From a checkpoint of a small mixture-of-experts model trained on Wikipedia: a shared expert of 64 neurons.
Below are experts of layer 2 (counted from 0) of a mixture-of-experts language model. Rows are named router (the router's row for the expert), gate (a neuron's input weights, with its number), up (a neuron's input weights, with its number) and show model dimensions 0-127. Each number is 128 + 24 x the weight over its row's rms, rounded and kept within 0 to 255. Numbers have three digits each.
After each expert's rows: a language model's description of what the expert responds to. This comes from a sample of Wikipedia text that the model never trained on.

# expert 42
router:102162091149079104157126148128107096089091119121108151128090128149120131140150168139123107114142185111145125135077116135188118079111127124150118118120149162130157105131136125073127091112126119156113115140154155117137134128124150139118115128152146112126147111140108146125121114127166092131172104126108118109121117121152126150093131102112132131107122163109124177104130123074180050138146
gate0:100103125088116120134109150117112125130111111094122114129126153112113133140125132159200102100091125140134146126113155156135107124150144141064154078147131122089088149118140087121113082086122149149150114147157141098140169109098129164164115182128105124138168177146096125118119153133114189148108097121127138131107121127118144093115122169109134128139147113083129124120127132114109118181112
up0:152125091131126119130132142197062081131112153120144112125164074082132109130145136099131122145127126147120079128107120124169157125132142097090111102120114163064091113130113134151103112123127122115117155061087123130134141103140159134174136112127123123132137105121154108122080114112097149142114135149153127160123104144116131096094130117157132132114130122122136123137117145117172177124176
gate1:058139088159084148126175114095157116110111157137114116090148118137107150146140119133147106180119130127132132110142110113155074104129102109117148099141131112118152143131121119074132089121123133109137106156123141102096170141101146116110126139150124120074130119170169138151125122140134116129118118134108112085101098180123108165093140157108119125099123137193131129103135163114140092143159
up1:135064088132183120104112112115130129124144147144118129136137155100142152148146155121083117121143076130157106120167115084163129165099122150117094156153132156083133131095134115136136155164115121180135144149087125120144126107137090097118132115144128116133149095115091127171136134115143143137102164115117140114137103139120102149172132153096119160161146124139141127160070091139177104105141
gate2:099111115095092111153097137144158139148135109115112130118087136137128131121153081072081112115114149142127157117115156120126137125137111119154082122134101145109184131115145116131164088073128138122119106143120133104137148128129123080099096106162128167135131151090112115121075136147113112131115072138156152149155111137147128157140054135124144127084136150106125136090159102095124122123161
up2:158149090101123102156117143115131182121108131152096121115100087149123165101124128148130129173122099117106115124095136161143129188136136158126140110144104118126088166124160124160108162098171126122095111097116114149114114162154169102138142112148125120099095159143149112134150139127136133111094115139152114104119184147121155154141173140141175169108163129101108106112142118161120164097097
gate3:130138128140127123137178133128135139102145114128136145109117149123138161125159129077094141149118114175137107109116095132126106095112153094135079060109120111161131137107131113141116095088154118117107077130131105117135167109127153148090101104104142124157128174139112144115117125180085112103127051150134133138169121148103173132139137147153171114143133117134094148130095148094147121110139
up3:152130121193171135113125144109126155138142065092111141174132125128088133101116097134136139115086134130119114157137108090115190158094080174107094127145112138129124135106140113121147119124096125140097135099187123144110091154146120132137096115118129159126071152138091111123133143130124095151160122159120120120157139114163129134080101158123128148161115089144106134142133132112122117154163
gate4:148167130096115115129090183106134109089093144114106154150113116122108160122106131136142106133164142158142134120107170122196119126123089131142146163134156133166121103125124143104127090130070161137119119176119085127123123102141111101114144161114143111132121150153180090131129069102104100130117142122097107136120152147119124149143080111130083131093148163153145153157115120115097133132136
up4:117121156141124115138094166132129060107129129093147104079115136142113150098082137121133140131092163109173116130105156116111090165121122119138113175130098128140121138130158169129094079106155120111145138128160078108125063126143141113088147106111127128124142112143111127131125116144135109104134118124136108141136135167112112182128103142110070154120144088082179136093108147138127137145145
gate5:103104100125101090138153105105116133083136139090117146160118127135108153082120133123074130146132156138127114088118136112152125119133150138122114063118108151139141106101154104148151110103091122138147126149136149132146129131121159103164092146128132128124080075185101120139149135129103110170171152136113086140154145125132112167137113132122131165163139086129130147134176155131174078140102
up5:121138085140162125136152102134138150123169129113122129112114146118091128155141165120113117102121108167107121121149087165113092147131113127143166151125149085132126137146141162135113123084170180127111150114151122078135137143098094117106098081116138138146175180103140091096137160127171129140093161098126158095143128176134162134115128140138115118125156151145128191131131152115091139136130
Description: Nationality and name endings

# expert 50
router:164097137094143144124101139110074124146154110121127154121135125156083095180139149130088095127113108127137136119138078133114154120122120122097118131081111137122151091141134119124122091116120086182144145118130155122115103139107152146109106158141100103101126126139124162110109091129138100155122112086115097116070166069128117106147078125119132131151172114111093145101109136121179116131154
gate0:159109121099146189153123125113093152121125090109138116124122142148095107149111151165109117128108094146111104118150109118149109145129107153145140124092103160141151162132123090112154137086153134154143117120127156139119119166108178126118153131132094113135148148137105157136155128073162106174080115130106106127108086152161137108084113103149132134151170119094084113117115144102156191138134
up0:127124100106160153124097093139080146104103123133121110135121175141088091146128093155101125095135106134100093154103125104130113114095093125121120162165142125133175152119117137136157120132145128133150141119143124138154150147118160133049146115130115119131173145127138147156141126121166090172092130119116110121126146147092185124124128126166115096160137147135122169093089130123180172130140
gate1:109132142160153127126125160174152174144134127138124132111152110138169102166144164133151105091137149171129129141118159106148103113139134167081123112140082126148115138134095149099149116179076139104115110093141122147111114105147156106101148137114142077112123111132083107109137111129131096114096147069143112136121101153158120167124131086090105126114150152170141115117138152130138151106177
up1:127094110151114155120142129067143164125126129151126147170174156093131111116097094167097133138112111096127144150129082122145137185138135149152149150146110141127126140097126147140133156095092168160111122140080158106116165130134142138128123159142085127105148107089152128181144121137130126131151101151143134095139144124098091126122120169160172109127117128133112162165159145124140179106098
gate2:144140119115133137135144159154100119149136114111131217165169158088135141129113117084119171123129130143112139140113138147125131109147075074128113139088129162124136109108178142119139136161106145152101132170148155137158101104154118096131089123157164123120111153092100111162120113145087110078100134147124121144099137150131177140164113160147146144110148138126120153102123122121124116103102
up2:100150117145147154130135150117123126158138125103121135107124146160112116152146103107117158135090149096135102132134141112110158129120094178145122136158176100112111161156130124107128121123099107156113184180171121099130141106145153095127115111121119131149120150104144142083087137149116092130070113149155117126144099130115120143113139132145133166048139169120099117083156124120121178117169
gate3:184127094144112155119112135129101132129064127105108122115103121146109143169168134093139120136111130136100145139093140099190141121136125127085128119139144099129113137156122096157111114187126125121128142120162096151133099123155125142176130129121132078092128158154090118081119142156123144131112105131143109084100143132127107181115148114145138137203136159141141094124106116159145145103128
up3:175113114146104160127127182119104138134159157096127135138135111138083123146122130089180112161130141151115148156139136111116174100128108115117135165092148124089144134139146162150099133138148140115114112101122094164173059121129107137101143159123156076105141140129128129161129175139134098146136118129154156141114123160139093120097127114166138117140092150163111087135106163154124105117169
gate4:128128106091171126122207101111128092097110100122099095143117138146119155156153124148119156173128131115087128150132106090126107110103101123146108075107140129143126120119097104083099135102123122141138122155085136147110152098134128138113121135153139110109128111169087138090101112107101162130132122159121128142115125072122138093106113109116123143096146136127076125159154123113188169122156
up4:115115113186081125142134095078106128122090126105111132140092117174128102081117099151137104140114102101141126146129114138139108156135155110145149138172140139130134124084161123125128147153128148137098147143138099149120123137104163163093125107156123171159149138167129182148120113145146143132121179118096158128179165119125101164155171161118117146129146096131136143138125136134094097074136
gate5:122144053135093127081113093096116111152091101137146131126127181116123139110107155084102122086094105086148110084119143144148146075131136120136100131150125124123133129114141147115121118127120114103113136139097140127120151132112132138129121099158135144132142109139107139137102158085178123138173087174143145142133140151105158158121108112167110164151165126140118142105121156149080131132066
up5:152136110139145103168122125157119126125126115102153171091135140114119129116143159150146150156122102117112130148090110109151128131115110112137184085140152098135155149115120133166091114104153147117104145122126145110078159147121113103115088076149121120107096130125133129128122099158143099097132189099142163164134113132079119170131085130171096105129130095137135146100165171171095139143152
Description: Linking and auxiliary verbs

# expert 33
router:138163112148134111148102156116096105094120104159050140179099149115119137141171182128134077115162149085148129094092127162186111118142130140132154136114082146120168104133132147154141122124122113154119095125163153115125111154127148164118118154091142110104145109136143122149117126121166110138142138101097124098146115125135117141154123117159170161128134122110122132139116106098133073156154
gate1:096147098103110110141112134182122136149126133143161150156090068092119136145166127148182098119107125134134118096098136140177136138085121148116123107181140113148126124129100140126131137104147150093109133108149141121163175111142107091116152150099166127113078159132157152099126141159142100120153165088132119135136113123129124127148111118122129104126108122117121139139098120055077108109159
up1:105119137115154098161143096157149119135119136134119142131128168122141136143096092147150159100143129109120152167129103140148148168073119164134147150097073142141103130074145126152166139134083129173131124132132131133123123172150118157122151125096102129136157078122134113162134159192133107147126120104138154073171117108134105135175124178174133150130122113114125108126153125128113141155114
gate2:122179139136108108101160129161121147141098158128119135154175136138142151153150142113128106151145154123136149125126101133162123170093123116163089147160108132058146075116137114098109106139150117119096134112110167131135121143101113117107101137132105098126153089151177152141134138135136098129140123153116094096175132129158138137159146146119183111115155131141105139115164131095065083147128
up2:164113114133119108135122115135118137139143133140160164118145076098108102179120116121165164138121093095114125086125192107157144108191120160140111109106140159132086191135170126119146135116131130151103159181125087085117160160155132116151138125163150120117124157132137090093126109137105126132119137175145168166130130125126126130103144125116119164136106135093135094112105121146138145133132
gate3:093144127082120115125115112076063119136100123125094107137102100160122117139139175107106131141103112078152103130137096188129117127096108085145129102123091127098108119119152084165119156124115133161129051120122111157128113127156143120137116071155137099141152160129121116144113130123127103137155103110160143144158132163086120159145137111121132102113148160131105154111105145130145125143146
up3:095150096141133133144101120101109139092105099118116139122107144141138120124106095151117098098139108120139121122153100107144142116110076075137055143117098116095140090141115112129099145100129123146117114120109119148130080191100094084164114162133154082146131116159108111145101109096122139150142160114153109152116119163142145142143153132129091092116151106169144132093145151091104133107096
gate4:133190133108108101105096150128123139164103113142095137140130137122115142152152153113121045098105154141108140122104118178125178131104111089143115111150152114107095130109144148145122138139111119130108145091128129123103132101086113116155155141100145108066080127142126086120095120137121142184094184109154096142121135125128138113127099133106118155139126167116135146154097143113127120164155
up4:133084116161111138128181149071139145132118137131100118068112123161200165171131166101077104090132150131122104093094118185129136161118132123149150146133100127135124158121138106143142150137143115087123153111129122119109121143132102127106140183160121124117109129179129126142125150164090140128160119138136115110112128140156134149135140127090100162123138124140142120125137108071111118160145
gate5:134117126102146095154110106119112141105074147124132173121130172122117124143148131062163159096117129127120122104122181155164105111132075122167126151107112072166111154124162134122127145125140137173100102179117111082121088115108141094125099136139145099118126128124114138088112123128141142170124094118115107151134093122154127169138110161169143128136155115131122155089120090103143124119136
up5:102134075186143103103119095183130116132152116073091147123138114120105159127161142121107171159160118143098099116104164125152108169148109136122104087104136114104135132122144140134092100106136124122129111129137127101150118149119087104114071099147105136097126157149155072146104129144128119083115101105137116160124151129102113177115118128154124115133120134150141126168104144180120108138154
gate6:169146115128164124151152163112130141148125116144092140180164140130116116157109131112121096101130116090125119124134139142153167122095168136128171149135106129086075163097142135144104099140116166138108142135148076114087089119162138179146140150117129113108105111139133076152108113130150089127134188087136101149149110125093113182152139138139104133153117121108135109160103149131116133146131
up6:147134113136117128113104158127154166141124103127125138123158171112134117131104113135143106112120117102154138131109132107134141158119152082162169159160137125112100150142136176140137084079150150143129160093110069159090118130143168156131101172117131127144094089127163117150079115138143108143142145087152100128140123136065140150154147118115127116187088114105138162169149139135129119103138
Description: Name list connectors

# expert 12
router:096120088125143117140108158125129128117154102149089123153136195110134147107174157106139133137164124091128125091135091137159133102158138168114165160107162176164124100129107167120094107132112138097117112097145150085153117157128137155122091136134137108108166095108136101154124103132131114147146118109116136113139124127153129141096115179103156150107170141125105145125106121107130125201153
gate2:108145098121136138125115159097146142173117139101104139128169166111099142166166111099118139140160164113144150086140122135174140135113130170158124118141053119138134102147145103129113088115131110110122119115139145132154106120153110035089103111133134135099164169121145100120172102137109132124120137126144132122127122111123137174125138106126150135104154134123151107116110139095161129192117
up2:158086125139130098158128167170145145083148104143129171097107101111111115127142118111145136158101101115098083088113116142126157125186158155114125116145140136131083127139131127118146126120131115145120111167098106114158108151144113160149124100186116111112115106159167135117105124145113114158126118154157122145135080096097132124148156146134159124089057131109100108127175152154138125108151
gate3:109147121126177145118158138112098155140150113124133137129138137128138151150155149129096126132121092124137139155119066138166136155118128131149156144157113120158136108136143124136165075152104141127124061083152122127088132136120115111130100119119088093105160137133129117111099157187117117121133097132118153153155104127119154148098125152103082170151142155131128166105070082089146148142166
up3:115131097177127150133149145123106136163140131136115132148131122110147109127128128122150105158124171126139090171137143124150128134139083146162109170056077169145143121102100139119116108189149121125104112135138140151124108154124140094136105095076134136097117119145145142133109149119113145132134114089152156137120093115171125180080074142167093160140161154133134124125094134145140132162133
gate4:178140146087126116093111148062171124081144118177112120129120151143138168142127115112120082143126126115125132093136138114129146117091122086131144135109133118156127097123160120126091080151104107091122093132148184118111119100129157105122152140112114103159153108140119135129143128143089116160104177150138109113157136101153116100113107141108116164086173107141122153166114111129149128173121
up4:131112159175141102155126118110129140148132123116107117054138119130157124135125110105131168100105127180119125107122116143145084120173109129148084112151120143092098136127164118151159159140195106136094131128128103139118129123145146163098113084129158137081135127155148114098108159123146110119158130176123116111109149116094132134156172110132116131122104156134191117107138177109134095116149
gate5:146124152099139157150145122133123102123125151159135123126149116135129145138182125103125134106180117115148094107144106184132094131164120113088125137137168145141151129126168174125130085135119107147106090112134108116150149128104146112141094127128143122133122136147136129116118134131124107167165112162142147083114179121120095148132118145153140195085177133152150162128137160098162125196093
up5:105139118156111101159172134153136159110147110109141156109138137126136099138099121157093133169152120142115109109084163147166125092105130159137106128131128129117128108071120137141069126167133151123125142156126130113157135173133097101121100092119124144165101114104131127136122115110140166126075161057129122111132107108132119141133131163140118118110085068130125113107165159162119143086097
gate6:159073148092136135102156119136105127099170122097098107117125149096137124152134123103113127172118128095145122126131153154157126134113123183086139139106154157126114135136104129129106089154127137098101120086185146134129117109124149164125141111111094068116166132086156140082116107105139130108131158113145125147142104167166128103123077149160117138152151150137155107134145113101151105103173
up6:104123095119076131123115111098145114124133085140164123135138143107131161135122148151148081126120191109130120116121118088131096127169108187140168170158145065118141112137114159146107095159145102125122111108136165153114118124140144086134160109138151148142129131123115144105150092150100122120118155106115110150106120125104087162160131107112104095146146095113104116148177086122110095128159
gate7:144138149126119139118114086158152127104127118162109109092107180121152127168127123095101144161064173073102126103153141108118125076116118125122126127119139129107120088118135116128107132100139147116099129107132169134148118153124109193144152098118131085085168148133092128115102091134125123063132090164159129104107128109154148135152097139120142100084145137123129129106121137122094134129130
up7:142140110098120139094169124153152159137128134157111128108135156137142146109122107100109161146144162058146129083129153127125091128103121114084109144100127147129107135137116142135110085126141132122156148112140149105133134151121120165117114150128122135082164111146113156137131160101100119131091123126193110156176099127094107174132082138139101123103166113131097064119106122104141108168165
Description: Foreign word interiors

# expert 15
router:144148094099123090130126126139136131133123118156118165095126181119117105168137178091111130131119160093136082103142100137141093107105149109153146122129139124129115113155125115158121110118086124103114132127168137106156085125125124130132146138124134124118073120123080131199105122096183090154176134128111119107108159064160105139095109157136144107143147123105108119121123120104165106107130
gate1:108124120112134167140112105191144105136134101173120130117132147124101116174127129159124108112111140125136116146109149133137080132112147117110066104155132129125173104134116113107129101109132118140180149140092118087160166147095150084114101134135124076120142129107148100115120162100167082167137138091133135148126102135091131109092121106105087089111099113134097098134097113119142157138159
up1:177125157142136101136143141061115167098114152112143105137140110122193151089095108132164134140111114103145134157139111127137143160133141148132116142123089146165100104105152131158134121102133127113090141143151112110111122113126142203134148122141128180136125160111113150134166121122081139122130091114112130103141141121137106122180144156132160172098182091148163129114152107151136121115132
gate2:129115153131096101113131112086127119188163154103125110132133152145120105104110158106099089127126167105151154120134127118119107095101129111188127157125108123137151136141135117155133081125126162120100049111139173098132124123094107077124124127154102158119115145087127115158122164145120119117133095118130118109116148143132128143131141116116141129086160134147127148120124134175149095189070
up2:158128101189133139108139096131137136103132154102136124131122123118112157173104127141126124151101165144108110161138104118116122114141134130093158128128137161139111143159155098095119123119129110143089115121121083134161109125125169127135117131154079174107095143172065111115126127123103109118112113101120133092135139123073147167140165138182144145101147096093107066135154107119110171154131
gate3:149132100137132137087091134158129126117143122102130140127082108145131117124139137099094130095139133104166109088120137106121120131096110106171118116090137116127076134110130107163129119141103118108128113138087114121166070112148175118143117092077120078154122137113102130155132127136125155159135140146159149157160152168122132127130121144100146130094144105124147193117107093171169116112187
up3:135141098142114157119092124143133136135110085159120155133125089123135122128134133117099081176137188093142147110150143064150090137100090116140103120064133137086113106121111128116119130136104130114147137128128132141151110079082129091157144082118109119079149151120112131134106125082099173134125159155136120139148158151144130116106105136125116121154132073151132160122145117146154118092150
gate4:131098130149104123149109134100144126126084119139062130110131153129137166146122130136086123127143157137123090099102099153136147076087081105170139154115102170166140113140122131129123106132098104128151138112113131117143102076090138134158155133128113087171099113158068143112113111129135109186161122144099157124148129162159164107122124140126128138123102139126162111159149130177139137139138
up4:137107127132138136183134109119160127103105100124146122142148111121142112141127126098131136148109126148167128151111117152145101130118145158177099173133111137157126118156170084099110129140154115128127156102175113169164091129165156131110143128146122124127180148134129131115079151126149137124147089157157166156135121156073155134118122173127137153112158119166083090139118139153142072087141
gate5:127180067102156094126126061171119131104163141173127143068099136128166103135115134076141139119146110149127078098144097127132127096081137139125144092151157129166141111125135141123156157104136121152164097097122153117116106160139119142132080175151131134104125118127117125148130130103116105149136104160159149157172135116113111114111088131149102159135136116146131112123145121103138117141114
up5:111119127175115123118129174114146157135147095061134142151169130094105144095154142112112141147096134142133181161110136134145098101135129118122129164093120103137129152127128125148071089125100129148095118162113116083142143126131105084101174121128142137138159115105160140082133117100135119136126146082045127138133114136110150124147118113124139128123161119125110138122144154176137090150160
gate6:100135111131155094131149167089136131143114170139122107138153101127173104139150122134090122105145149139126124110115168094128124121089158110119095135151088125102118118123145108143060102107098132084128172147120124141113102121113124110136115121115144092090113099140128152115109106106106072126155174118093119110083162093155110155149153122107136155133154116061171134117137101126156130127133
up6:127120151071141081110119137122111156104086167160149126135140119118096158165129127106101110170147091126154142136115126135128127108127084071146144131168101136169126149108125160163133098074101159093132157105123115136138097128121131123124143126150130124139144145112179136110121073130166177137118130135115146092152155145108145116162125143083154107161144173120142102146115110120118102136164
Description: Country names, regnal numerals

# expert 27
router:114168134116146117169118165110105097101109100173125161153107159100109172120182170129130073118135134095110110084145119157159131129133138149143135103097114139099153110116109126129152146117115120122164116093135155110102124151123138144085128189107107130113156141132126082130102127125143101139107105092117108109127149112133087149156127115180179166116115123126105126116122102121169088139144
gate1:139157131128105133115140134116134112154134117154139174116138132146122090146183127136131090104107067147160164096098125072170148153124166137131126083107088152141144121102096109077157172150094166123086137139138125110099156145084126130157141121136123129130113130139125150086123106145191100124121148159109116106124113094140157100158116137104107116146106142093115125132099134105115128101143
up1:128107142168111102130128145099133143105131120176097122169126135137150142134061057110130122133148121113063129137124089129128091188079132097148157144135085151083120138130148112144116129129116127143132117166109122116141131112127117169120155105139151105128152124104185093154136170160119111130099132119137185106140124131102091162139160136125158147093145139142143121122131148137145135133120
gate2:139093130153110123116112112148034149120097115121110112126148150135135146145142169137148140153126135144103102093109128191146154138144109128129120147144141137126133112141122105125144077138197106146108123116145149102124110167109133094108112157117126118110154116136148155145134107133103128136112185138126152195149111109128104187150166113148136100139128117172136115092122127107168126106155
up2:130136109158109138129121115102118141155149138121129172132129099121113132172121129120137114134124142139130138141051117060128168183161136133106118125146143123117085168139172124126151147119149134118124122120130081116117131114180158150155096112179114111123086141100143112103104120134080117160132131129084164123173125112093111135152150138126172164122107129109121108184135113136137140093156
gate3:087133142143103140093061106149118162150160145105091125162073105121119115124144133135122128158141136121117130164109157124155129137104113072103117150142096112170134111119133124132168114092093161145092133110074170135095102135127131141140123118119118117171124136126118114162113133154142109120105102108147163179124119142133132124106097165120137095200089142126108096141104115102141114121124
up3:122095079156137116118117140108109138101105150144094138133129153128147126147136118138158116144110136119150139121134122105148138138103076106173099115127116185108142158138118121134090151158151142102162079149132135107133092160117109134104143110090124171124153163122102137127121136105115126159148135098178190098175155168094148134146123116176111165091165122141120132163096110127100126119162
gate4:129139154127151185121112112115135142132130134135102143124104186116112112178122112140114126094089133150113140087108115158159133122127104092116127106101128109112104109143138142148110098130080121124154137127124178144123144100136110144154093164112128091104115143105102119145131153136097175103170163124121065103147087130127150111185157110108153161107065115125122116136096134153107147131099
up4:129088138176116128077180123113135130123105147129111128117116128118112144119139128147135146155079140158185156093124139155145125147146136093153147159159123085131140145136188142165145137103159133134120134108136097071107111192126108148106143103115148150113136118167099118127102160128138118116126092141156133139138133120101149139124128134130143199058134108157103142124134123093128132147103
gate5:124117134126141124164147103138116127135104117110110149154116146103117117118152103106161146125148111100105131113146102201093131084146083127129122107118160125103061099127124165158144155134141158120131169162138130108121087119144135139145090160173123145131112139178119109136142156112146147142164128135108127147132125108121087131106063122184161165094147126139108106096149115154136135103095
up5:138154109119114114122157105153129110134159115078104142117154082105109113122168146126134136163109142164141128147126127131140126122147108150156111091138149077142130132133082156146112126107123117120167110127172109108136160181154091078114072071149121111091108142136130114115112087101157134075140128083085121162130103147115110152148132125149108114131157130125069113128126124145097132141150
gate6:123110118090114113145133127066116132105117103126141127123113139123117113151157140142151146107117106093148157108112126124130147141095142134160101135125137075087133119046123147100123108157124106143114132087156100117147103128130098129144140104135088103053150122179151124173107134117104123143127140114100105094138123113143108119167109127106113140172107162131103130129098089135087092176137
up6:098143136098126071132113153084140148100137109120145136100134158113142122113135106129132143145128121087150157132108123075129120158123105096176120125128142078094121138120133144072153084148153114146077147122119109131091117126127129129137119119163116175109143090160143130200078136131130109142130106154105102111149091134098130116147100147121147099165123182132100138137148115171131117117151
Description: Clause-joining conjunctions

# expert 5
router:109136094154110120180108137147070098095122109143136175138123175122110156136113130125117128109109152109124132125122108140138096105132145168150109127109146125173115123118141135135108116136102112111155154088159133070106088139135117140141121150111157105122112118119134099180114133099148091116140071128111114120124103069153127143151151122104126183097161144133108152129129125098177085167155
gate1:106120124138085116109130125145161123191122122121116159112121121115142147151117157138138132134134124115098162160114125154141109134155137169127155127125140142132146161182137126096141134155100131136152135050127137064104161148129136112149092119122138103095197177131183104160146164124131090101111117130098145118153136129131120125123118138147172139128138147141115106070121139083128101127149
up1:093103138145133110114139109124094173120115147148152151163139120114167129151110131144154154126112098149110113132156107123186118160125098146124115117103135131091100113084069164121190135149124099152095111162127128121116123136159117116148092156131134163115091168111127124119142128110159118109125136121088146159149123132084126128152097149111141150151140136118115111121083114095186192100138
gate2:097123105125141122119122117161135107147076088113115166123134153134116109160141125119120173103127157130127134141102152161133115125132100140195105175068111158116119154132124113148117157114088159169152178108086117090130093148123127150105132128150128129125111115114123121155097094155126153111132118158156142157143126109180102158116146132154151137101175144154110181135122117128116124170163
up2:124097109083137131158156139122113116104121134163138149125120106114082122124125107122162105116102148116120093126093126119124165126188127165106142136121091073131125137193112093094134111113140135099121153132107088123137082158154121106163113109150057105105108134160138113104143151098103137121134095118152144149162118117128101138137158114138158150127149098106093091120133113109128187109120
gate3:113095143139142121162109108120136120139159108141125148154109087135060150134142142140083145134150143125104108115136105141153111124148120117126107163114093108136118075127124087131140105135098128117152102134140101097099107113147140132132156117092127115147128135142129126111112159172161118090141074144117117144193090166136139138095149124094138146137130183162082152139071140091092128117158
up3:143113120134124154149108113136106124124169120191083141131108132104155178120086137126115121116146148144122156157169139127120090133172111105149108153092073130153161102154116134134114131113167125129146135100147114120093091100103116114169131120119127142117092111110090082092107158119150141119156142129099133085168131122139112120091141090142113173123158135180116106114123129114142146163170
gate4:117130138168128081142156147133107134130114157103128163103129089136136120166159144097139115134091133146106123076120125090162091096089163151180133120063135137139076173073121129117103109158155163126136131149146147137162149109111143081112102142128131091103100148136106128138119143134127139115088143097114123105154126123119138154132115128130130114133178156172140110149128125161168139125141
up4:105135143164136133161116119109121156134086140089113164153107101081122128128139147125139118106090105096143128144137097134177093159113104104145089175149129135137095133123130118101135094116124102121162085122137136156159151128147147126171161149119175126122150116133115093157148169091157134112128118123144165105120127186141091154139192137126140166093134115163147126121136153105150108104156
gate5:136156107107131143121140143119150121131119130113106159157119152130156091109131121111115130108145130140160104042117137136117104124148153142131138113130090083165106140161118132148103121104137141176130114117086154127131144130139128057142128153104156144113133091153127079163139133109157107124089137173139097125120112185079134120073079111112119122110160125135154118092138152118141141126093
up5:114117129129099135152131109151087144125162084148106120125152117147142117094134179120114124186112133182109107147152134138148143132120089124108130131125164108106116075080166141136120108130147091135088157126182103119163117109162115125128134083165125102143144149115077123088098129135157155155116120105117168154115152122096161157131147121175119086135155100129130142137093125130148111127139
gate6:126147129107098154128140143149102075136131195123116151139138131118123120148149150143157106126115132104126136092144142106126093113098134155121113175131141146109161158119096142072095130164115171137146159116116150099105117121139139138128072135100120096100138093139172169165119105111126147108144104125113136127110127155161150110151162116083069187094132115131128126106123164091127132147143
up6:131127088129180130111086139110131158137132101132122155112149178115086144109103107136182161105109112156150124123142145093127112177127128157093094117129100135109139159144081144119113105110104118118097142096116163105117136136103124135119120111135112184116135091059108119170135126109112110124130097137164129104142144094092096105115161120124113106140152097105134117073142124161093148132121
Description: Nationality and affiliation adjectives

# expert 46
router:116149127119113112148113164093084113102129131118109158156130176153106187113119128123137105138178142120128115119065076125105127109137114153097102113095096128130167116145160120074149134125088147147120073132165165132140114135118128130142086131152124137114119122137138139141082135153175116139118149097112122125097130132134118173157125100122124123155175130134084160118116125101152087149158
gate0:131147124126109081112097157089152099112131147127084131135122142155127204124104109128156110161104172141131111069126150129142113121134143123122085103139133131091106060146122106139118085100126148108157113128126155134135149124147078098138109104136125155131157120114139131099118130110132120130093115137112101129103149101148172098162099136090073110149164100103090116127136125119111157149154
up0:085106102112112140104092120160177094114152131101100131119134141117110125114115160128144101168143106145116111121134070133149131129135132105094131093193107135105120119099158071090116110151105129098088135091123127136146151132124130157101141112152089134125126117126105140107092112127142111126109100110113137110142130120119117174169130120103103088117132127141054137136082123143079135165161
gate1:130120094134143128107146157132131152111135127090164155140165159108106139124146091126115162115124117127143116101085114124148166109162165136084155104107101122117114142149147167099148095135096120129121099162087154149116122140103096067121121117156100157078164173150169102150111108130189124111127139121107107112153127123136113124104102125126087128136128158149112155105138163092133142180139
up1:157074083109162083165133101071110148128128141131135150143162153075154133145122124127129160104125146108110147165144119117153143152140121097136122125150112091183100119090164132128153146128113115131121139151145134113085164173137135136113123094146074096124120130137135131073142109135156095146145143097152157093156156127095144122131092165137148134140136160140099127139135100104122136153094
gate2:123139126156119147107156162133094107124107118118134185128166141142105154136139190116086124156166111169112133161153071090160136105134101190155136137136102109121128106141128125123153139169101168149128127143147141114143098140106136101145135152113164130131110146121156121119124115154123122130113121113105147151084163124158150144189158133105148135160166110097116135116165139089113137152166
up2:138178116110157130132094168118125158156110108133134163161143096145131151200138128097142105131060145135110114167101109122150128123167091143092094135131118134102125136161124105125148115128172115138132133132143069150145116121124138135140160125163119137109125146163115134142151133148097115091132119144098137131141129112109113115154156137147152109164098115121095106145142140174072153108193
gate3:132140115144175156116134154137118130149104144129117119138147135132120164108157122127106138158098117159111090122111087124125068098170107112113110116098118110138132110086169162137157130118108160117086090120108141161144114135146119095112086145111116165143092138119097086132100144187143140107134125096176132093151144100085125149090088125129098114156139131126108094091095139127163116107145
up3:139183086173155124137092141132085142149149138091103143183116152112084156123153138123141123126105141144135132144140103093100101118112136159127137159148107072132132123126150173117125134157113143122134088122140128141109095120118087091109078126092119155149123156102121095139085175104126137129129131138132110078126125095104153148123077139149070128162130102126130145105117111148101123110132
gate4:134131140169097125138132126108104102117087136151145122154119126129094155145100153134102124122145094153098101055047093099102119181143094097157112130136100139136145115172128157140108168113101132125107070163130144117154171122109122142136099143157100089135122134161132122110125120130142077133099121142124135106123119125121141126128138131118094136138126101179138155122147185122130123109146
up4:119158125138130115095159118122144157142136115145059134114105112211148141141113098090106170101077106110139121128191124170117128127112133092130146161142117135130119138165150060104126131134149119119099131123170078113093079146144117116144104143119157134126165121139139129126115128150126132127138125150116140127119152136151107109092138127144164162115187133120149106123152118090139120107136
gate5:134144135135074127139099140141135111110102108104106193153125138110144156126134143089135097139131112178095094140166134155140112133108135134135152088138104143160096153106124147187154162090160135145106119158126140130111135126157163102106113138097128139163129129127135173136104130111165141147145126087145180162162078143101109148134145170149108156122167117127124127149109125109149110173103
up5:119148129056153132117157103141120100150150140142125099125152145141118091118124131128102178113140089081143122138118158110166119142122102131132084160115186114129147161137121148131119076149090162103157094137131133073106143167117114128125082083149140131157128126117089091112104098118115109113116183142116148130135145115123165111129107095123141139156142105131163144102146151168139139128149
Description: Adverbs and copulas